Experts of a small language model: 256 experts in each of 5 layers, 6038 steps.
Below are experts of layer 4 (counted from 0) of a mixture-of-experts language model. Rows are named router (the router's row for the expert) and show model dimensions 0-127. Each number is 500 + 50 x the weight over its row's rms, rounded and kept within 0 to 999. Numbers have three digits each.
Before each expert's rows: a language model's description of what the expert responds to. This comes from a sample of Wikipedia text that the model never trained on.

# expert 39
Clause-final words. Words ending a clause before a period or comma: final digits of years (1990s, 2017), and phrase-final words like died, him, itself, history, damage.
router:613527501599450503610557525472448406512478491493605622430561579591446484515490416540507526533453460535553497478561537429440458501528507563491535489472548532452482567429509514455467451489547554466518471418487439555457571571511534496538524527546478527509467423476415546462497479495415523507510462529532607532525486465551536492544499579414527456579459425522517447432483494512413544598536

# expert 46
Name and date pieces. Middle pieces of country or surname words (Camb-od-ia, Sa-udi, Nov-ak), final day digits in dates, United before States, and Thai script bytes.
router:424433563450428450573456481554468430443437430441437456569420475536561474518435449451534441422444452575515466545525433529486423441566527489556543542572546558536511416418552438470485532501553513433455445524466558440490584560439436449579463569578449496502455501446460473480513483520468465463536549460431476483510569498430444440573451513535536567447472498562475569544426467482470457479477

# expert 59
Mixed table and compound pieces. Line breaks and digits in tables, en in hyphenated compounds (high-energy, -en-), and venue words like Stadium, Arena.
router:429436566448424448575439478554479442460438430438437458558434484536556456524432451456527436430461454565513457553543442527483429428560519488549544554566533574537526413418544422458492546510540511434450446521450579434475578563437431447567445561559446505500462477435475485457516487542482470456530536455431488469504560504448447439585444518534547559433456495561473550551433492471477445486483

# expert 38
Sports standings digits. Last digits of goal and point columns in league standings tables, plus dash placeholders, Yes, and articles a and an.
router:428425561458442465577444481554474441431435436430438450543438481547556462523436419466512427454464456566519454541545441541490421440561502488541550537555511555542530413412546437435506543494550517437449429522450569432459584556424425444572441551567454518499439500442462501449511470544482488468514547447455494462527546505445453447573444510524530561429442492568459559548437482469460448483484

# expert 28
Clause continuations and closers. Closing quotation marks and parentheses after titles, and relative or linking words like who, which, both, only, now, instead, originally.
router:592524555468488499571418479505440425474450444484554547449504423511543547528516495484570493527538548522513541545570417485456503435552489508506474459573529533507476433407566526553487415596480451518505442403528550460455560494557484402494472451537438432448396501428425452521539552528461496468558529456499607391416487536480430432550455490506519447460498529390524566493455562541509438466533

# expert 18
Conjunctions and connectives. Mostly and, also or, but, of, that, whose, linking clauses or coordinating nouns in prose, as in he and teammate.
router:462470510578573496532443446537538519543563453524510489556534493445625462489482382459507583569521526443408634539473542544568506429529506536436493496449431480542460539572510501507593492566541484455543451433457482497528527385391531515463461521565461472576579525491591477550458474477509414563524477526474448552442489558484481458568468465567456492489521516452475554451514588569555437490490

# expert 5
Headings and table cells. Structural markup at line starts: title = signs, table pipes, list dashes, quote marks opening titles, and Genus, Born, titled fields.
router:491443546493521459489513425464567559401481502479481436524423488479613442533443576441600527456534376560457441615535519569507512461531569414452596450502564467539430491503522473452548532428414490525527583512577491475609422493544466468435494491542444511505479468476513544501477555487571460448513554439472411560472533471486508589440450581467549501452451520553469530523489449478443517513501

# expert 36
Placement participles and digits. Participles like located, situated, based and serving before "in/by", plus commas and digits after numbers in tables and dates.
router:429434556457426450576443485560494441450435443438443463562437481544564456522427448462522436416455448563518455551541442532473418438566534488536541553558535565532528419425550441447497550508542510442454442519451569439459579567439431446570437574555452504504455476444476495454518484544476470454534539450432481463521564511437444445581452513542543564440464500565476561547434478479472447487475

# expert 2
Leading digits in tables. First digit of numbers in wiki tables, such as vote counts, populations, years and scores, plus table words like Yes, No, Unknown.
router:446427561434444449584448475548475441458449439448443462571414482548555489542439441460528438436461462565532474532524435552493416430573505489547515562548541540525552402417537439445479556483548512455455440533461563437472568572425446432574446568569436502517462493441466480455518495546476468435519535452456494451518561535457456447571449495551528559428472472574473551563429489480468441457481

# expert 42
Mid-word pieces in names. Interior pieces of place, team and organization names, plus "and" and "&" joining proper names, such as Albuqu-er-que, Warner Bro-s, Newfoundland and Labrador.
router:398433543472442463544441513545504468470452432427415421561489500516622496546425440425536426481501512564493464523482461514476457462541519518562474569584569525495476473458602449491471580552494501459400453489423547419460560482457387477565460611508495482553533514503421502421561461532495473453558555428464490501516584545433418419525495548507468564452436493533487525504469481490458520447484

# expert 64
Comparatives and conjunctions. Conjunctions and comparison words such as as (as complex as), so, until, than and how, plus separators like ; and spaces in number lists.
router:426468562472443431565431424563488431490437439439421476535430507529542491538414442461549451470468497546505474568566431570513436442527523474519512526555540548550482453426545413419491533453533512441455456523471555445443593570462437450510422586579446506541458432413491476453472482543490457447509556442412494513552534550434461458583453471520537552442461463505431558555447498528447481445504

# expert 12
Digits in numbers. Single digits inside multi-digit numbers, mostly in tables, polls and statistics, such as 1,200, 14,604, .688, plus W/L results.
router:444430552453444456560459452566483442446431461435435424598420496547554480524439429462524432439441446565501448548515430556515420460571517464559533544557530550543547403414529434460487537481575510453458431519428566483481584550454442453589471585569423492515485489421464467482510487543467496459524533458433495467498546529453467446559471500499520572422475486568493545565436469471509436499468

# expert 31
Decades and possessives. Digits inside years and decades such as 1970s and 1998, century ordinals like 18th, and possessive apostrophes.
router:511555499465459535480553527509419416483533502488473467468499421536449501497582521433500524519468449449480580457529490459470495480580558453462562414536575557479448577438588405458551534505620539600581469637462521447437415551517434530501466516559444483515582539450478529451537433436523504456530536532418532492548522471521458501488490414599446558469552532524540533450479591471438550523508

# expert 51
Personal given names. Given names, middle names, initials and name fragments in people's names, such as Robert, David, Jane, quoted nicknames like "Ted", and initials like I.
router:541502495481464536463430455389587567439538544514447467436506553511537555550476451515486498474478414560481376451461405408475519583572544488491434520539529494462479594450556511557521517475583455537543440448491450480478425533512450521491428450549529534464480493509407452456591498542408453604512528451516444432551457508407455498461536466504560464447452506552448518534515473545580581448426

# expert 37
Table separators and months. Pipes between table cells of numbers, list-leading dashes, commas in dates, and month names like November, September, January.
router:488427525504453476426461491506475454489495440452410475537492535522488481568481564425458572456417455432556380592524419620424471488585480438548535579566582560552552471461428559469515519496514497455467452512599532531418529542453457468597403480446485444561453504487550519474512517466483429459460527509530433445552542439481517493544517513544504593516416487550437507578479454504457480533445

# expert 23
Name-initial capitals. Capital letter or first piece of surnames and nation names in sports result lists and rosters, such as Mc, Sch, Sh in Quinn Sharp.
router:454540450461454460421438585505522485439484456517451455505504502431337578486593479519438449449464566546566387540502432488493458663453482497533521554512510540525534498590542488545467545537481512534432461613502491610508513442542539503471553473496475494484436590462414457492524459509520477544470523420455418490467455477440448476489425469452507475449516480524530421584527468511488497441443

# expert 67
Closing brackets and quotes. Closing parentheses, square brackets and quotation marks ending names or titles in lists, plus Award, Trophy and colons in list items.
router:555509512423487494560442488541432436506500445543547493492467390517570561505461490582586496570441437564448516483557442517455548474508492484532543538620473537518494427385548530500475442471464481528418467457554626452402536471554389476504472503512473398425458503410410537439510553511454515483562483489462494413473572565424517477526442500554488494407503484491518553495436487471445506441515

# expert 3
Coordinates and symbol fragments. Degree signs, hemisphere letters and digits in geographic coordinates, plus LaTeX and chemical-notation symbols, table separators and odd word pieces like en(forcement).
router:435443561443429451585448478549474449443443436435441458564432481524556455507427456458519429437456454564510451548548439525467433442561528483539541543553536565534525419414544431460492554517542504428459443522458571439466574567434449447569439565560431509515455484433474483454507495543488470458529546451439481459504557499443450437582443529530558570432439490560479560544428476470472434484472

# expert 35
Non-Latin bytes and mid-word pieces. Raw byte pieces of non-Latin scripts, middle pieces of split words (fle-e-ing, accomp-an-ied), and the word according.
router:439441554438432454574442491556474447444437433433440460555443478535558455514427446451532441418451454561510462544524456518469429424573515493550546533549532555554505411415565439463496558510532524461417433537454574435483581556432457440586443580542450499508446483459456485464518477520479469462529543452444486434517582520448432443577456514535538565433473483561471557548437477489476447490481

# expert 26
Months and table cells. Month names after day numbers, cell separators and first tokens of cells in sports or election tables, and list-line openers such as In, -.
router:430433556449424452563441483548478444458448442429435461553432489547560466527435463451523440432454455570510454553533438546480425418570524477543531558573528567532522414418552431452493544495534516441453432520459567451472583569437432450569441562563441483511452478436473487450523474534477461453538541452443480461501559510453451439583457514540543573429456493563477555545428474483476440488491

# expert 21
Heading-word endings. Word endings and second pieces of proper names in section headings and titles, like B-razil, Portug-al, Monteneg-ro, Ō-ita.
router:454468512439433558482486461501513563496478473455462396474476474451580442600485501473532397463508470522477412484565538480518549522534517561528489536504549553499537544422522449445405518496533414412446429439475467488538506415478455491401593519544475541542411427572435516468503498435557444499578576410569496523521538474513458505403512499543550537469522489579539579484493380517468469402499

# expert 48
Adverb stems and years. Word starts like heav(ily), earl(iest), according, almost, "===" section markers, and digits inside years after "from" or "19".
router:435428549456428445581443486551471453466448443444426450549443489547567453526440459457533445416451473570517452545538437529483409424568522488536541562564535561536525409416547433452510545504547519442446437530467572439466578568450428443569438567553447506516453476440472507451522487551495480449542539459436495460517553525447451433568451508553543561429465478546461555532421486474463445480482

# expert 60
Time-frame phrase endings. Final year digit or noun ending an introductory time or scope phrase before a comma, such as In 2015, at that time, however.
router:529469543554413490532494534495448456502500460534433555451586475520451497580509438499556526462490458596509514471530561544438526505569570541565536518496609548479474458465422523443469453525540449483534488445446385514426572550517487460592535494602550552503509482469409562477462488553416449573541501532487604477574507497418500615590438510554519556525525472504521406456459443448498535578449

# expert 16
Capitalized name beginnings. First word pieces of capitalized proper names, places, people, teams, often after a pipe, dash or comma, such as San, Nord, Nik, New.
router:412440564455423468566424476556490439403417456448482481532409493530554450560419428485532413448480439568506426566566437518482450448587567479525493541514544508506547439439564426485507561474524490395470435534492565426518541591436485446557493566561435472499452491429476478440529493560475468471525549440456480446524531514459463482526442556542555572433453453543487560503433458485494459489451

# expert 11
Numbers in tables. Space or first digit starting a number after a pipe or colon in tables and infoboxes, such as scores, CIDs, coordinates, dates, prices.
router:459467413521526467526591503533536482442459508503472448478441484534426445560495581528493423631489488549506532476431437508559450563563543485606470559542516486544539495491465499541434538487438536561441540577435523547465391542546497474550479585376477514472500471516586520506566565536436567404503486551477524510425517502446551467551523386522582537495462514487514454586557533507553396484490

# expert 56
Section and clause openers. Sentence-opening During, Following, Since, According; table divider rows; word pieces after headings; digits in years.
router:421441565443431444580453477557485441440435436444439452555429477542553462518430453453532436430462462567509454551537445528473435432561528491557551550564537566523524421424556431446504545504538507437461440521457573442469583557435439449572444561567440498509462479440468484455515479549481472460521543453441499470514562502448439444578451503533554565430448499572481558541423478483470434474483

# expert 55
On and related prepositions. The word "on" in all its uses, such as on the faculty, onlookers, on October 18, plus about, off, near and stems like prot, ign.
router:396439571427435420538521431559552437469468452428530510506426459539568447580443440436538431531489520526521488528577450572513432436535510480513490517522455471555568400404567428424494527510514510453455451487482556466459568562469478433553434554593496509451408527484482450514482461440481456452550479463404459452519545518462477421583419467522482551437437472534497495498455502485521419519427

# expert 19
Table headers and labels. Header words and labels in stats and election tables and summary lines, such as Candidate, Votes, Rank, Total, and Overall colons.
router:415453547425524503466447522592505494448492453492462482559508495528574425468449484505554456484444455501564426506491512577480586395486541617493470505569502544475488452525586504561469472489433498469493524397467437495511620492517425418485513490424435515577449467569490417481489609521551518474500517487462522555617518545458591464492439553475516587423553524547443520467474581519482456441556

# expert 62
Sentence-ending punctuation. Periods, semicolons and colons closing sentences, clauses or list items, often after quotes or parentheses, like )., ";, ;.
router:485540527471524509555494464492471456519503446457483445489533560549548445519462589519560590484482385508570463513483519414516474432473506497455539533523471442474508532538485474419532451453534512535573601480595524439432565629493438473452488489368488475481491513432429442561480431566429414549392441466457481549524488445488543484535452567571591447422574490544448513575491512471539502439466

# expert 13
Mixed function words. Scattered tokens such as while, each, every, one and sentence-final periods, plus name pieces like Sus-an and Moorhu-hn.
router:431440570439420448573433444562462445468460433455426491551420498538551466525412451442544434422453444553504462549541442535489447427574552470534529552565545542495520418435568434452477518500552542444440435500461568445459563543412421445555446548576443534496449456441489476464513517546486458474525550476469498478498557525447451433575455515531549567426469491561448560535430473516468453460494

# expert 22
Digits in sports tables. Single digits inside numbers in tables, especially win–loss records and scores, like 14–6, plus decimals in statistics tables.
router:422514478441508558437514517503501496490509575475426461541477577597408500538475499494528428528563455480514556436501432609543432592521442448574471555432548501544530414469470435456412498488581479527553473462503547499479535517498485433548420570573440537504556556490480471547424421559460534469447432583575406464586511537550524436576574461505471580472490483547575448540486504496559514534480

# expert 40
List separators. Commas, closing parentheses, semicolons and words like and, including that separate list items, such as "(3.1%)," or "(1932);".
router:533540504540531536596420415485473481528432475413552407558530446577510480420445446556478552502549482502556425457499480485507531455532429435559534517529491410466541522487481479489531541558502521478507442471579475423431534504525416493471530469491518448534523533578410438551412478509418412529533521452402428389440546458421400486558428582561519508494529481421472571526465558470540503536496

# expert 52
Verbs after subject. Verbs after he or to in biographies and sports prose, like wrote, played, signed, do, plus Cyrillic, Greek and Thai letters.
router:438442559448440451558442478540446438447444433443414451558432471536572433500437449453532450430456449552496475549511435537500446439560525491549534545566528553527520417417566428479490565510549521413442449516461578478461575565439453436570429571562435495498448482430472497452512481532455460453535546450446488464517583506454425449567471508520572561444451503572461560528430466491507477469491

# expert 14
Table row labels. Row-label words in Wikipedia tables, such as election party names (Conservative, Labour, Total votes), football positions (MF, FW), and stat rows (Passing yards).
router:429454556512485420439443558544516437466449492431483509530586507463493490531467383492535499519563528516537436493595508574467468510514501549550548561572517525532555491514484456587391578546432370443402423479488568542537379520477465466487522558539517518539458457452564500390545565427551570517528558450480454517543545486554480509501489633467444571462457446522469535529492483493518476486528